Weights of a small mixture-of-experts language model, trained from scratch on English Wikipedia.
Size: 9 layers, vocabulary 15360.
Training: a variant of Adam for the experts, 457M tokens, 6968 steps.
Below are experts of layer 3 (counted from 0) of a mixture-of-experts language model. Rows are named router (the router's row for the expert), down (a neuron's output weights, with its number) and show model dimensions 0-159. Each number is 128 + 32 x the weight over its row's rms, rounded and kept within 0 to 255. Numbers have three digits each.
After each expert's rows: a language model's description of what the expert responds to. This comes from a sample of Wikipedia text that the model never trained on.

# expert 3
router:140105150133187103112112168142070063153081133089150155161077080130077153159191095146113130116134119101139132139132100160127056135117117126163088126118179129102133141089151177094086154190135062073095094075134094099091111143124124127134185094155150098166139122132140108146165102104112163074203103160131141118124148095130162125104104130159161127219059179130159176132122106133169151166171179143110133199103090121153177148123093120118139177142152139113155143164116191136074098108128139
down0:090189162145140161178086125138105129136129191139040133076084111130126121137173108142157148133070127147087163088117092118222090068119129111150139162155148136119100113127138099177117134156152101116129146125086067147132119095161146195145105118129130098113100128136185098126139177105153133120122105142103092048177171157152136063051128169149095131138092086106165103194094139099150145123114139070129092187114143113111109125087127146136152099151146096117092079083085143155151175174129177
down1:156124164077169070091136170136109122145132115186133078145111165159130111141151177128094143090156170180084175121158088138185087120110129103136115143162144205061129123086105128148174121091135099148110118086116154137133157143149133144191101031140162159153154153161146104121188134183138173110071166122137116126121088167087120071115077150075152149084134164078100144157135196163073119108092153099123129144140103185100087118105116123158111102144150126127160071118083159101133068104109128
down2:126186066119139154177140164108143172116159056125156142092064143130144075148158070116105111120114139101116131131130107115107136153141079127124167136158126079122153106156206087084142122099174179155131080148198164124128095108150114091131093159130143130104091178095066122119170144120091089192112102177105105096135135129133098160069129143125223108137136083177123106158133146096170105111173124114163105175212104127162139144093174094132071134074171128132138088150122116096072151127133138
What it handles: Short subword pieces inside proper names and foreign words, often after a capital initial, such as Z-en-eca, S-en-ate, McA-le-ster.

# expert 63
router:120101197111153100153100140202121109145094167127152197167104090086075139125150101192165152096181193107135109143129093119092039162116124147104129116078148106093149181073140155085111140106106073112111143132183106105057119139140131059133155097116158115146152098132107100164171074107048169117190127172124170096066154114119127120117093142149120149149105122181160145093143138123160118132144162129106122132061087170121165149117106117066135167146139175098149146161115122139118143083133116
down0:127104056166146080151132150127091150062137093162148114086115137137120158151058123132130093126133115144100155102143172133184195095125081180145124119148174054115099130125107207149128061166170179105147129103132097123143065133132117135166185079152116106116164126218102135079112141092146085067159142093182136101135130119134132061072140130134089130110100165081097097166172130084078136156093102158125163139131165155113133116107128111129151119159122102190146156106114137134119117194091164
down1:170148109161145069097113166149109148139110114182194168145062169176124072078132125127168082140167151122115105109142118127128109139100060115097095170121156158094106173112091129156145119118133100115145122177149140135122175117061161186181135130100152162131150107130185111125111120131176136068079184143134134125113125144128144078137174056094111125081063063135100114172099174127134130128088088135197090129160128109114156149106124159127111140095176099057120116141105178121182172089146070
down2:101109107100147166115121133111190115131137086108143126102158171107109163171099140118111091144083138153145176148098083054178141159171123189137127062179082089111123136071191112127139134108110141110089071154107109094138111110135150141164122150093146136129129137104198148201120151086146097107117149101092088095145152134100142214143144150137151111087211065171143081117111188154144120140093105097171139151160123170118181144087177101114094107179125118151057096106108162131156098140101091
What it handles: The preposition with, usually after a verb or noun (people with, brought with, affair with), plus without, having, any, no.

# expert 50
router:121133125105137097141090158165083118206099148138158151140156107134063153184132089126115218097164103110093108189118114126119118123167200129118087095100168094126131164124153175128115209156087074127062143124125068130133095146107132054115103093103171097163126090152132144123179110084061127097142169196141165130093152097061168122128123154151134143158083113133148146112198135097177115142136141129096118135106083153131165143064084119082158170155133146133148141173107146140137138087126121
down0:067131106137179108095119053121180138133131202164165182101135114115179044087128092129171093140075112120094103153139074148181139084138159199160152133151163077095118126150113099071153153146155152134100113069142122081193160134125213083122153126162153115104115129071113124070115121148119131128126086139138109172195118098149114147103110110148110084131194146128089120150132122138117086070136111160123126173177151132118097124078138092086119179114150139151177098161122120102126131150172135
down1:096145145127116127134100124160050172126139133124088120144182176116114197146140187107077106073114128150124182090113177127148108150149121080113127125132180161150154104130140119098115161197117170125140094122066115142176114100174120128145118113150148122118154079167103093157102139184183137141106184138090174158091092139141120089114131106067093102134132119090083067138130089166083101095174132168129101148128055095098174088182093133087146126132177127189172150134115194104067120158082139
down2:156100126089104152119155117104196100055113167128108118155113109112111117142084107131120124126165123167097085190131068124129151119122170150080123126154109098111141080137169134073099082070164107114141153137160176147110174110113111186131118155139129126048112112100181119152076171097155103121164175056143132224139122120132124111126114152141096071146092168141112163236117124126178147135121119176155128147223088131106101110143128127127090138085097148142096093125131172087152114181119118
What it handles: Final digits of years and figures after 19x/20x prefixes (192-8, 201-2), plus endings of Arabic names like Mawd-ud.

# expert 33
router:118137184116173104146100181157100121201138192172128144130123122114132146176169060169120147118158168110063093157097160101091124148116152147139070121115188118080144160092123158110093126112105074100082071063170100122128047171136116132184142128127143098151151098156129070151160135094102110091167123179139139126140147059093161140126101132157122149165103129130141206134157113122128162134143117110112152168082084111124174164086072103096139164136120165105187149120102182187124135124139165
down0:103155121127109113137138116115131128138094068128235049101140133165165120077112172114138115104139067150129151197126140123145145193147133162150109117104146089089156113104137190164154120132088132133111147120103113142150125115111072051082159089101157141134098090111153212153200131093063126143106114133176086083123156158143170117047149139103148082119133112119139185115136139149098127106163166128163083153138123151119134147101116071172166047128120121126147114079133144075189120108133112
down1:143154139128125051091141096155122133139043123108173147126136099201147125143163108149170131107120135110145157089094123108139127096116101084124119118156113093108125134166092126203121164164128116149206099102122134158143145163140144075143112140160088125126181127122138095109053174139117129160058131147110167107130125117119112157159144093100176126111127106100145187106148161121168138099161078025178106104120077172151061091119099098202167158088140095144109178122111182152140120124052097
down2:140192117130103165173093092085132153132111136145081154115141157122126174115106123138101122157136171087093147097113128165087095112148138094114179115165122110122140088094147083109152153130177112097120115165153077133112097122146109152091158213091114141086112107160129129140071163141162076202165163177095130118160148124150102123058078152183154138101186126121144143208098092175162128131059149068203106118161090125124115143115151152095109151164142101116061048152082148126108126107169117
What it handles: Mid-word syllables in names, often South Asian or uncommon, such as Whit-el-aw, Hyd-el, Ish-ita, plus year pieces like 195 and digits.

# expert 29
router:142089165096133109164083140139092117150110116112156163158123089086114171169133077174190138112161148135089165160093113095086103176154106144102108145056136134101166171122155130134088183151107094174083111092142134062134107125112136085151146118071159111122162090106152094155145066103114130102164154192096165066163109085114150134145095197159171180134137141146166120095166126141167150116161124119117127143070097153159160151106101108107146195156152166119146131179101149203133103078125054
down0:093118149174153106086153110130177154137098154127132136142063155164097149117168124142166105042111090100165159127112136142104093093140197146177090133146107109109151086056154100058152117098058109106156190159134134122133119188130155177188118079132133129160128147183124114167145196147144103142163103139153165159154202119100122144143091105048113087153106095168140068145120157084119125100145220115099103159095130117105135136110117156139114099140118129115078109086132080101140127169145151
down1:143177081127128119137138168198048159074111148194124145119106159117113056113195110149242093079173108109110179129098123143084124123091062102183114118082185160193089147116113113152129105140100126071137120145059153128145133132106159148101135148150120122115141117166136176139122132118122190134096141094127090117079179096138121126148153112089098131144123162104116144124107131166089139040115097136136120130165124179096147191089156100155115088112171164103151119121108144117162093148134146
down2:157171131149130152180132160089096054163089150090131113076124152088193129136155116154141091144140137061102180168125111139144095118209187114137128198085127162088156153128129109062134171119102088123131110112129132114085145134121144156119115097122087117052136096151105142182116144135203081102144127129094124147145140197159113180151118097069150117048111099132119125173170112101180148173104136119116138118111143112118128123090164157175086164048132110061096141109128161117108169157122138
What it handles: Prepositions after passive verbs, mostly by ("built by", "published by"), also with, against, and clause-opening When, before, if.

# expert 10
router:124127153115191097178101150134122105119108141108107138146093098087113162103160111179116129091154184044082056161105108117077116151147124141147096087119153097103146126057185172134118144178080129114059082099169133083126125170069120109220128084126130104136100111140143127167185100127118153072161150156110142119128142117116105096117105173166129135191116152136103152118197134097153127161168145118104141177107092153163165138097089082073150134145127129112153183139140222138113125112158109
down0:105211142182160120139143181148117089121151142159100141120057101129144047134163145153155161149119088083059117112147143142132150127111162222118104126140121154128137136123155153156109098132125150102111154107140092178189137155160109099077088076092110117087122174097129106134170070074149131069089136108126081173115115119141134116146144062133127188052169077097113135144130185119074150145107182138108141077169089152101157109136108136137107127170086146145117101125131077139173102121130193
down1:169133126127160141144164137108072178102123143176115105136108203126153127114094148115110149144138182141138078099095139163184172127067100137178138082143157120116122096124125130085111115115125112130113128115104142127069085171102104102156101138067084145171183096145155119097085070149148138099127156112158146111089153156122093147107133130155113041148112166111111142217147104109119114152060153158221082167181168095176193111113081157142141133087122143130132130149145167055143129093123065
down2:063139130177111154080147164090186129155089138073120089078116185074107130127135120173119109098140188089161119174119089103132080132114176166197170143143142192123111137098170126048097075143127173103062136120085155114158161127154143070107066172150168068125101157130137138112128147149122177159135165136136133183094130151153111163185121079105129127113141146115129144089118145116114055162087133108133108117112121142111162137168216162109130159103081166087123113103114097133165112113113147
What it handles: Suffix pieces closing a word, especially -ing, -ed, -al, -ers, in headings and lists, e.g. Seeding, Feeding, layers, Coached.

# expert 53
router:144086140108144123228076181107099084151106145120121134115129093093104146168169085161146154111123166068049113121090120129123082176149139143136102149147138102102158130052162135108076120167106112169082111090176063092138091135127124094133125119058127094147147087124139133140137122102107140110117171141161140104143155106151178145118094175192143157148115148138173146099161112115154131160142153078082122167114078137148181189062083142120138156186131153094152127201106120169109161102082085
down2:155138154134105142135130117115123166108169157101141138118140182096113130083159137118108042181090149051160092162101142066140145091153177160072148149150128168149139123122233151159100098156158126116095075123103196096170080140116149177092136075130162107067124150126124158079117162163152114075162124180082117166106150127145132198133136122105114110155062087107133050120137116130160099107109125120150097102129104126107144113160202143122075179084108113143172125149155128141087132111117096
down3:197155161068133141093141151180138168136106125107162138161073089160118164164076191204143123093151115147088128154142148084064090132144141142129079104115162104135097122085081059181168145099141142138130114177069145083113099074093089169173054127116158115134141097151149066119162153126107210087115104152140131128139106098119141110131076110097156151107130199173086121134114140117068140114152147137088147124148125118108169143136153122177226130118151155121115151101158122123119094108123130
down4:119123118081084079125153044138120165139127116110131107141216134097127174180133115140099115155095147138164105094146134072190159109086107121085206175172133097145135173140157157116069109169136143122126122085171066124131144115078123161152117068128114122126090165141162143131078089142165142103121135155106087142157157139145114162158210155172074123142119135121143178102154112091159116075075139118147154124136151124131103141100141094086075110055109133205145122173163146123138081176102178
What it handles: School, College and University in names and careers, plus suffix pieces (-ment, -ers) and names or commas in football squad and scorer lists.

# expert 48
router:150091147111148076165147167129097088142114151133107118151133105090075171101158092159187138117153104088149094137093120090137073166109148177106140126074169074078133176087133145104085151188113136112118112133197098105137112148082143120179140100072184131136136147134143101169130067120073187126164147162172147077078127124121130112133069114164160147165098183151143118102123118090145142162167185080072145163099118130139159152099090096090142162148116139081184194128068150153129125095102088
down2:121088111127105160060210137157104136147143143175131077117056148106107087133083093145040133170149110093150076178142141117142110164142159096131133135117173132163087119159177108138125113142103158133141096158176152183163140134178116128123076137151132165156149125115074095157093121110176172149110114189100075210144104123147080175113109116094121069142150188069129090140074160108141088119093114135142141059106141115080155166154141141125108087087155117158134155143146079158155160136117090
down3:151143149146095167125145163138102137120184108083152125107124089056099118148120156128120160154096107085070067148137147157120203157137083092126126135157089196141053153141052167101195133110146068100118115169144128142170165103119106183171102195153092115161141158143080146126174106151122176063129105111078167145060138174097116140112088156145154079122130092131101114113053151082102148071114114182114138120141134170139134095108132128156175077135129153090114132133152176116148136112120123
down4:113167115158133092127130155106152127190107109055044131126120127093137112144139117152135097185142190149143091071098152117114111156057146090118149123084151158122095175127152161156102201130171107098103162083121172123099153145169178097109097141115138102096098160092145130125088137185157054114076116149110084088185184133152101139141165117162105099151144108172169156128102133154122126170100086108128093092136138133128100113115144080180075124084167170162169061156146110155183156074146158
What it handles: Prepositions after verbs in athlete and career biographies, especially plays for, scored for, died in, plus table header rows.

# expert 47
router:120109125129203130080099187149089057143087152136185166135118124115112163151166022147157132120162187084075132136126080085107100141147162127108123126128146088120165168097169156088104120120127092126113096131135106122111080141122109103183141122107173133134159118109125082117180083095113225093156156173149131098099158105106116116138116144164152153159125172201180195131154066133110177172138137105073086159092131113139151152123097106115132174128159158121140148148092164162071146107143101
down0:122201128105154090134207128114133091131115180091128118149134086137137096129136119166146141140130168043059119142082114117138166150151066153100097138160164150173120098187062121138133097202166117136139130102125129191199139160123121100100125088109115139085136164160169182166135143141106106101108172105085171120132139139157124087079155112123148149075094136123137143099121127076107086115173158122154079124091071140102138054088084134145130178205132080084131109130109115078114127119108174
down1:143129134104108133118150110107085151078143110157063114097131156145115154119115197059162103097177156124131118117166118122178182146090235133161109164195168176117149136173113138104109164130087118102111105131142134151110190115127098175103088150115077202112071098110115142129165165112173122071087143101094104097134123186142153050134144093085084170078132161143112118141124117077129096084132133112152126138167112099168135135123046103155121094190148133129130124122133117086153077159093140
down2:124168140141128161119135128076083165148103210087092144071117152132129177123209135093051144119119162108097112177104150165096081144187133134134119106201065162075158123165144108083141096140116144177095157074097138132119093164129139081141102118158084117131123076095159151096119183157102142182129117145064149113134130117154148093135131079128147137137087097146102070109135111100181129131149142074185145130189163156110151118180202125126104135136149125129108160090124124081088167179115102
What it handles: Relative pronouns and clause starters after a noun or comma (that, which, who, how, however), opening a dependent clause.

# expert 45
router:142105158080164104168080165155111145132100137102167122123079100062118173136172114153172164123148164054049119116086101096122104171220145155136112138055115089130173136153166156095103135144117140130088103069166103123092082108062095072148125099117197095132166128168154166153171103108147142109153109178117143099098094093121176098112095168146122125142132155152186145133172107139158153125123112103132096186078130127136165160095080096102138148173171181110155126149098158152118150108112111
down0:158109115108117140123196119138133088150089142119100075152084131155168132084095150155190085134103058145124146106157132141102176123176103167195127146172139151094128093121095129185119102140159184106156158101121132145119164142069121133050192099147178090102146101109123134133092120198122127101150086112136133155081107116145120085124061084110134089102149161086134126160148112066076176177112128097184100123112131118144168136115036156085114152126148135165181102098144138101210145133141141
down1:078140127101099131089103198126091199129140062113133088167142181087059078126127127195159119085156168106092144140126146132175112159109187099133093125115136116073108150080083069196153119128090096147115134150111189151172082111186127120131120092161116097148138156152104160119119138225127140117128149116085118102169119097150099180152127101116171124062111192147152123128149187100153121114153076131116078177092089158105128086131175157139132098117148110105145141144109159156143094107157155
down2:149107064108163190120167124180113127080096108163185065145057131148084202119112144100156078132119167104111129174112172058176128137083112148086183120186145138147155147165147135130144143134199065099100090170136171147104148076104165154099133083099235167136138075155166128142092132129110160075117116140148096172167111146103126132121112143138135115097081116169138101126125101162135095100122161092116111126196114096132149098091120104144124115099138116121135117105123129087081084169104141
What it handles: Commas, and, colons and semicolons joining list items or place parts, as in Webb County, Texas, plus award words like Actress, Prix.

# expert 40
router:132119188125179119119124120113104086108079153118132140119063088073118141163163119122149159106137147111103120116093101124106102172147130134152125089118139099073134168113108161069134162147094085126115095105171110150106115118052128109135154080122148097186120115127162124077163099107121123062141104133135137105067127080087152057100126131187192147179123176137155153117157098128133217183133168114087129143130072142154199148066102120067151176200167122119171116187096152121129088123140128
down0:104137166105159072097086197061186116096155121057131095131181234158147143107154154152134078184108113136127117115136116134140171147114069096079132141105128125098134096163182107111134154138156123119128099130157104173120124120104102132135127149140126078091100140157161105133116131171153106098123148096078079163138091128131105136098183085122143113139128158151164134163056086161174127162176163163147112186102128113091156143051103140075074091175144130072131119153142120059149170153160115
down1:150116172068084136095139098126116213141142107166135162196104175113077086177135121196139125111141204134100156096081145105126141143120140080162127084121163170119150078023137136136155181130119162134145183115105098184153102148092105102160125123139140126093100186131083131126205086151167105138109125095140076174112155103121075123119146093114141134099124149122082140133146113126170143068157156111113173112134099144113133166130084178127117127164141069197126106153095160084132129112104083
down2:104102096071130148142152150080148086179206182118153113134120074114168105101154147067122137146150184121035098157124096143171141113143126159103185173140099112076132130111137184107102133163213138133112101083147170142111092133152092173135140138042120112091129148100187133165108141071104147159156130173116125161136159128141067134109144113072128165127195150118112090143113130121107102106110115059105130143156142157107106105101163191149100182167131130124102116058119113109156147087100149
What it handles: Short pieces at the start or inside rare or foreign words, after a prefix or quote, e.g. evacuating, Reeves, mbar, Greek letters.

# expert 49
router:170128139110155077160100138182054062175136120115150149149118101072093159143140094153151199099130110114128104128109109116129092129186200165115109111089179057081127156120142180141088163147115126145103112103154131087106113105089144085180156095096151131137144100195145131128169117089097114113193156184128177134071161107139140131147112182153129144158093132149145149110152122077166135141165138083103136145069126187114182142082101071079129172163128144107143150171118171186097138091127101
down0:088083154141179162117149095099165191125123172171192156123172081113177123108116151169111152092112133114063091155125067167120165073139081198124148123163207118136116131138096087124093147149070125086096096106132126138140111080095101126122153114194079104109113120136137164124129127131179062120118154131158089157133155153087129102092171100155089136142114131053138139172123153118105132142144130166134139118175166054071157106057117113094109120192148162166101129170107106138158162134102157
down1:067096105079118061153092158153127146122108114164147113142138172163086175113150122118173129050201149056101123135150112151153140166116123152152121156125158138137136124107130096126153097111122146121096134121095086138163135139175099140150106137150077123118137141119210138112162094134105130120118217145148106139178112113143105071118192040109118192043148132079093133175129146093099111137103095156177099138165139220135162136127152137110110144111177167139105104135081160082113095096125077
down2:086156160157097176139141111081126107132165169114189188094104116136149132070156118162094104133097133192147129142115040166105146133133136145084201114166105134112134137117152122085125129139154118146097124062109144108120111114107107130154128152142109125171099094152113113148092179160133158154103123173118108105165132073172064112132114131148083092204151068121109067156164079131156087121185146142137143084158132137144196104140226134155074075169169159135105095062121144106121120131119081
What it handles: Last digit of a year after 19x or 20x (1913, 1998), and "in" before places, as in based in, set in.

# expert 57
router:143104179100186091159114158156116108134114190095158117139143078039088124132155125138193152123118178083109156143140083133131115191151133189129130107107121107121130181076191205117088181139118122162088098120161098093128108149111106110180147103104155132147146091143154144172109075092112168104180131140135125079076121119117190106151064164148143147157091139127166142120183119126173137151141135104104084170087058148152135169084125097082121150130115122132151190153105187179109131098124100
down2:098093124121129133142139101050139095093118111090155111071105086135179169093122133183068100124104160125153175099168080116057155146118209149146139137125073142180137172255166162155139137131089130100122171166122185079123127133131167134153093108093152124114136082115092175125103145183075166103147140150136119153126150139161111177093112121073104092151081144080123085115123080124170116133113133121088146168149168096104135099123135160098082123156144138114164143132145175181101152135169141
down3:126146173089118119164136072127149172188124103136120141134059157144174098119115129141137132190144133122109158092123085086117133114132121100132135101126150101144064174129000136165137191171117199109107101192164050151159127150172156100092109163093121144059148129063138116172148123164082138113144122135123143140088101147116075126155123114138103130109117177179080137130111122163127119121121145076125111164193094135175160154125041085161153090141119139097122131118159138110160092142131140
down4:186159087140115099094138120136100129145179153110121139210132108148165142153099144162183110124119077099141154093123141137125138131134093097144146132085142088113085127196111151158140146134144213085150140151110134104069157123097169098156140070138097109163167133107141118148054166177135148127106134178162148109138129091099102171152139095145099112157021149128119118123097107162082126114073130157189086116129035122083128146079112095078125160182139124151133134186056148108161088131133145
What it handles: Prepositions, mostly of, to, for, after a noun in film, music and performance contexts, as in voice of, role of, plus table pipes.

# expert 51
router:128093136112149082153062180154106110143087131152168168132159103081084156133162095195145124095175157088075136135080071089127092170167167132068104147123150106114160149121174179096097166169118102121122104140155088095105114110086121100157117115130155123108171092154115161118127071127083165071183175162130147088143140104119154093128110177170117135158139134150177144114186128129148175154145139087094104144085095198159204165090094109088123155164124171096147120191114138179087137154128111
down2:101134097115122107083146115046135141139126180110158139091126103099089091112110129132119089152087135076105133148073117163146078147134105142092140118121138110089176114166201136161147097147102094116109124117116177111151074101084117118156129156128117132079122158169197138086173160132145195162116092118113134186177184131107135168167136140119134081154113108123141107083141138147255118164131081118154167126128115077108165103096162121165079109042127156147099171130160122165110161078129179
down3:164109148130161087135124158066164134184135130107151172146090105140141120140075134172129099156099092105113124125176112136113154111183104135171093140158136143119096103043028085148101163113137101134166160157105090179099132116155144138103133122067123074170135118135109110184124167161140167112124138114138172110064134148160110109098147086104137132106158149174117053155143093137150151103150128167058158182125096179142108112196043153171120078118165173101155156097110123132101110110078091
down4:112170117134169037133153144117179138175147109080177137125174129121120172100171144104081129161107159101125107082188093176155217136155115100061128180162142132142079115154118146179094109122132126137116145147157091131117106152119166141188097103148082099085153151072150135186096164131115084088093095102102143115128120149162079194115136111124175135099088123081178111141137086130106095056150164107169118076191094141115096113173091115109100115131112134111166119141177106103174118135111088
What it handles: Reporting and perception verbs after a named subject, such as said, stated, noted, saw, felt, indicates, plus table line-ending pipes.

# expert 14
router:110083190140181124143083148153068125135138121097136126123087079120079142137174118116127139120171154093049146145108059140074104151140124166138082103154159086046147124089137203070125149138142113128096090113166140125123074132102134135144164128113158117184167118108152126114143073130094118101135101145141119127093174131099110110117113127137145139175124169146202151119143123106134123174182155106101103161129072146121200175058088107107177172168178157100183120189087186128106125107147100
down0:110190177150111088099170088126087145124147067095123112106114117159171113098141094155124167077124129146130153102132112079119151139118112156088111119100120072119123149100092158077098163159090113151105175128143101133181107143147112165158115092106169147176122101145115134147194115112170086144060148122152164132136128172159062126059076129167185141164121136104099127130118164092091144136128147168169107190178097198113107080084082082091097144156143153167082053080170121158154153128157176
down1:120146132100105141109106163211109187093110146154104114100140184135117125135158098105148116099130169119078127172185124130140102119110112060189166094141147151035142087140094174121191125157172115099136124107152159147122099069110093095116163147124129148148157143166162127082152135167122119134176227107132103094093118095099070142152144135104053105137104151102109168130124115167114075097081156085148136145176083169064115111151141163101076156139116093159149074169091137117176105153123126
down2:086058100093148125095117128133157100117155239093088088078095146146135181146098114082176080112108149134129133122182126176093139196078137160092132150157162131146166137121175082114140123097150109099145083145123128103094086144108132163123095152102107136119129146136125112115062129079105152148138112116061097116154161196147165202142148136091135162164129140145110090133117133144125113081126152124156161113184099094145120202117195131148098190107170091153076117140095082104114126151098197
What it handles: Second pieces of words after capitalised fragments (Wh-o, Sch-re-iber, F-ur-ious), plus sentence-opening pronouns like She, You, We.

# expert 7
router:155063174094148121129062174157091106178123148118143160181101121092094160158155099128122154118093145106098074131101103106103138114210146113121110099117215091131149130105158123112101118157105126103115131145184084104104148124075142073191108107122148098125140107185141121135160099098127149120169195183152152072138192091124111104159107168150105182176068130135168111089157126144147178143154154077120086182104120102136193165085092096083156145137126147137127122137116146190115101070129164
down0:154192135134143090103137127156096165139174157170097163123141189184207083127188104118153143140071093099103099161158123139133117128144102158138130121134159109108116092153098085162100111135119124077100154115113176100136140138123115125114225115099147136125145058105193134099122167122110147144122159170159061142116096191130143145093114121149123077181186145120119090147113191062077081138133119074118125103176111093047142057087092124094145093100101135123141121132111139140161188130144157
down1:166145097110167115051073117134101164177163134157143124080081145165116077107086139123164114136173165073114138130158122105199117151096156143179137094123185145104106151086122113151134109114116126068097106114077157116150202152171124117121094140178108155132156177125138123114121145147128169134144187109137096133174164129076064110184126099154151171114074128146027162165143164117101100094090151108139095117155147159078144141076050120117185145158131120080100128147098148084121134093117131
down2:135125110147105186074151167086205120142077136127138134101144135104154152107085127164120084151138115080166126133102135107127126205117043132142131118110121119154135162203174143118143050149102111086111120140151169090123115092077119117168137176126087102110161098064169150135185136113151152151115158108126161130180124140138164074108132115082070140144122065045101104155111164190216125095118114119156157132130103075139162153108197158128150102098090155093133091117149153128088151133121124
What it handles: Head nouns inside proper names, titles and table headers, such as flight, History, Name, Register, Spacewatch, JPL, Chevrolet.

# expert 4
router:148132125092169092191091171157112123147102131145211150158097122110122160155150088150189148062178161111071120146128108116122086133183159141109083092101160117105143127131171126101122159126122074127072126126155073124094079117110071124171164131106157135090174101168162101160157110099157187061138163176135119079085130114119157082064105181164183159134124129156175171089142092104154143165159128086133131161129118158155179129090091111119169122145144173118116168168080138150083129074141135
down0:108131145093152084103117120108098167122172119138109088144140108157188161076128093103135155093144136142111141106162140177134150120145119090143150143155180159151142089188112085157125199144137161075133135141115125125119101102080077102121140046166091061178141173154131128107139153192119097097108152106101172133192117117125125099051115125080100126084095118128162085160125157091061138071153157106139069197129106138104120172127131128120177182175097157151180088165085104101187094155129121
down1:146110152118128198065124151181178136121127119145096152136114105080169147161137161109147139147158141147159127063115100119128102058114135135166157142178171162160087137077026149118119140153092100078095131111159169156156168117160157142088126097188192161112112140177106104097134154120180155118131138092086076081198099114135098100072141170125125087048131201092131102102144116120094111146102123120142142111180088151114147114095077166085145179139145143107147078151144129126150095138104101
down2:129101112082108098165134105110101171110126111145150151126180117118132101113118118102090110153159124168147068122136124136141129129149157157149107115155143133150168163146195103114194098151153124165118088138240177170136137140096135095105108161110150128091096082121050184130104154056170138088181098147071109095133109124072100110124098146121150192116082121138122138166101094138157124141172177072139093197135119130181113112113151127171041135098073067125091062121176107142131131131153146
What it handles: Opening parentheses before a qualifying note or date, often in infobox fields, e.g. Population (2010), Catholic (Jesuit), metal(II).

# expert 27
router:125094157096159084153083155161115121156116186137165126107130090094119152146154101170163145121173154069078146139120112112095132168148158175127115092102134091087159100106194173098075154120114076144083058120149119088086127189141091119137149136106142082126127097130158110121157060107119131116172163149195144133119126092098144114138092163168125179178157107143153195097168132141177138126128125127078058179040091083170147134123101102131162174120136148094142159175096133170068144106108114
down0:121219175145070110144175116094113123109123078116093142182143124140104070163142135127082096135112133071170146176100120153111110157089134143121132092098094128090089138154092129216119119122184159127185105129148109089152096077130126146115131199141144132093109076113100148137078169176078134082117093111090150136076135141160150150179109092101134142117112132130143176080136154135105165154163109109073165196135073165129075213085121119074130112145125147160137134148142160108178119135111182
down1:064085065123102070134105211150127115132136130162113105121160190140113146123115175132138102103135174062090114128187117075158160153155062082146098149148089198137102093109148113155151105163146128122121125107159114174110151116098148092127177147164117178139145097133177176152099130164087156110127204166153087111160140102164144094092098068143128119096099091090097130126120080145137177135143119173106139166158052137089173095111081122145159135117159095106071131147120143076106179161139103
down2:111179155122173151146140194118129172054094200101199143081126123073114155111170134130112129118164188051110201154117136110149122125143102140104140162141132091153174105205111107143155130132136099087116120075096087173145090097073108103149145108141148110109171130077164125128127140055127110124114158172129071130123157141074135174132121152131106119117113086154159105144111076082161136166097123031181159165147152131111157099092164108151142122181131097158107116122101105105093157171103122
What it handles: Words that open or link subordinate clauses in explanatory prose, such as that, which, who, whether, how, than, only, most.

# expert 56
router:150108157141227093117078150153056094147116132122143172116105083144078161166198119129157127116129138099112119144130129110107125159109171161118100123124147095116164174136123187084144157178124112105075152072164089130117095125098082073140146101079191100163110123116148080146145118087100164056155129141141114106096158121123135090109126162172174141149072190185164151091191106089187122141174192088091108162127089114130160168103102146106110142153181150115110169154114184114123132116130138
down0:125128171194156112117141170126141166079098084172145123098136102133171143166160114116184117123122071132053191140158128113190100104094096151117088081149086103162130145160123080142092103145142144170141145122129063139166146153119099094154143167083115052175133160085143132128143149119085142048055130079123138157139114106155178115079135118145161135107106115125128095143143146166122135116125151076148106141182112145135139121105072087129129053172140112185070093075142128176137163198104151
down1:133121124128153131104081154098189153106106129153181088136147133131129160119110138134206168113131087142092138107130184115157103096119167089048116095127162132135116119069096141104136096158161103155092148099122150176140131132134114110131161091121115149129157184128169119176134058179161178111138189100151091159101050186139084033131129128112129103126061159148122079173049159077097131149120141140112107119169170166113151140141116181153139136144215103090118114119136130143102107077112085
down2:136122119119173126098134063093142149140116194094110133093091129119094058128181151112141108239114182052126067158136146109118136196136157149063124131146138156189157129097182132142146109097188074084148129145139136118109119091135137170173157129146121084111087149124123113125145181127158159099151124141072103155163157118087091138123048145178091144144175130148054152127115098167125082179100112107145136107117125107174067090119149155118095172131091130111097117149133095087107156121124150
What it handles: Consonant-cluster pieces inside names and compounds, such as st, sh, sch, ra, wich, as in wind-st-orms, work-sh-ops.

# expert 16
router:159086193107154075139073116158105091181121150115140163125107109112102156145163155127145179098126104127120106144108084120130127126216192156109065106146151084111128130088132136095093160119121098149094146134171149091081080116076067107180182059097147116150178083204156139162154102122119130122179170171137119110093126068131157125108112154134135163148113135182132157108176116089133151128134153105114091127103118158188157169106093059135173156133185133120157148183104186141117121110167087
down2:109163118153150130151150158158155103120111116109150163084143105091081183091112126122083079102117157064133121129102109124174108078161129146165159122078126163170114089083172164158078144151118192134120131114122146129140159156144101119110112197156141149129087172126079061124124090123145111132188092153102050145121114153124075117139192092103115073130154131168009146135101136177152190143112099125180153106122142194124163113165172143132129114074097120136134126073123198154132116159109123
down3:152158087098145161070140118148128097129116079132096028104059150149135162134157095120143156094123117178121137164103170142138120110102090105120107164125147144155078152111044111141086178090228143138112127176085091114099128144123096131085137164109179149113101096157204116106141141152139158153119087137140151115152172153077167109150102140173144158104087137193165115162053155165120085121133129117097146145124108095174144108141074101159171116120143057110107185151132151163149149118160167
down4:109113112176090159123122183130111146131099093126138127155087068125144090108146137113169120145169103158140151071146142130203133158091165132128151146072155103156105087120170127172123166098116143090109154094134179106134122132097161102088198129107066107110135146085097105115136155107116078111152151139103049149101126165139125148163188093187140177130153115090140141099146244156040121083111186126128145120120136124099145147101172029124078091119140133159142125126146072100160101122126139
What it handles: Pipe characters and first cell tokens opening rows of Markdown tables, e.g. a row number, year or Source, after a line break.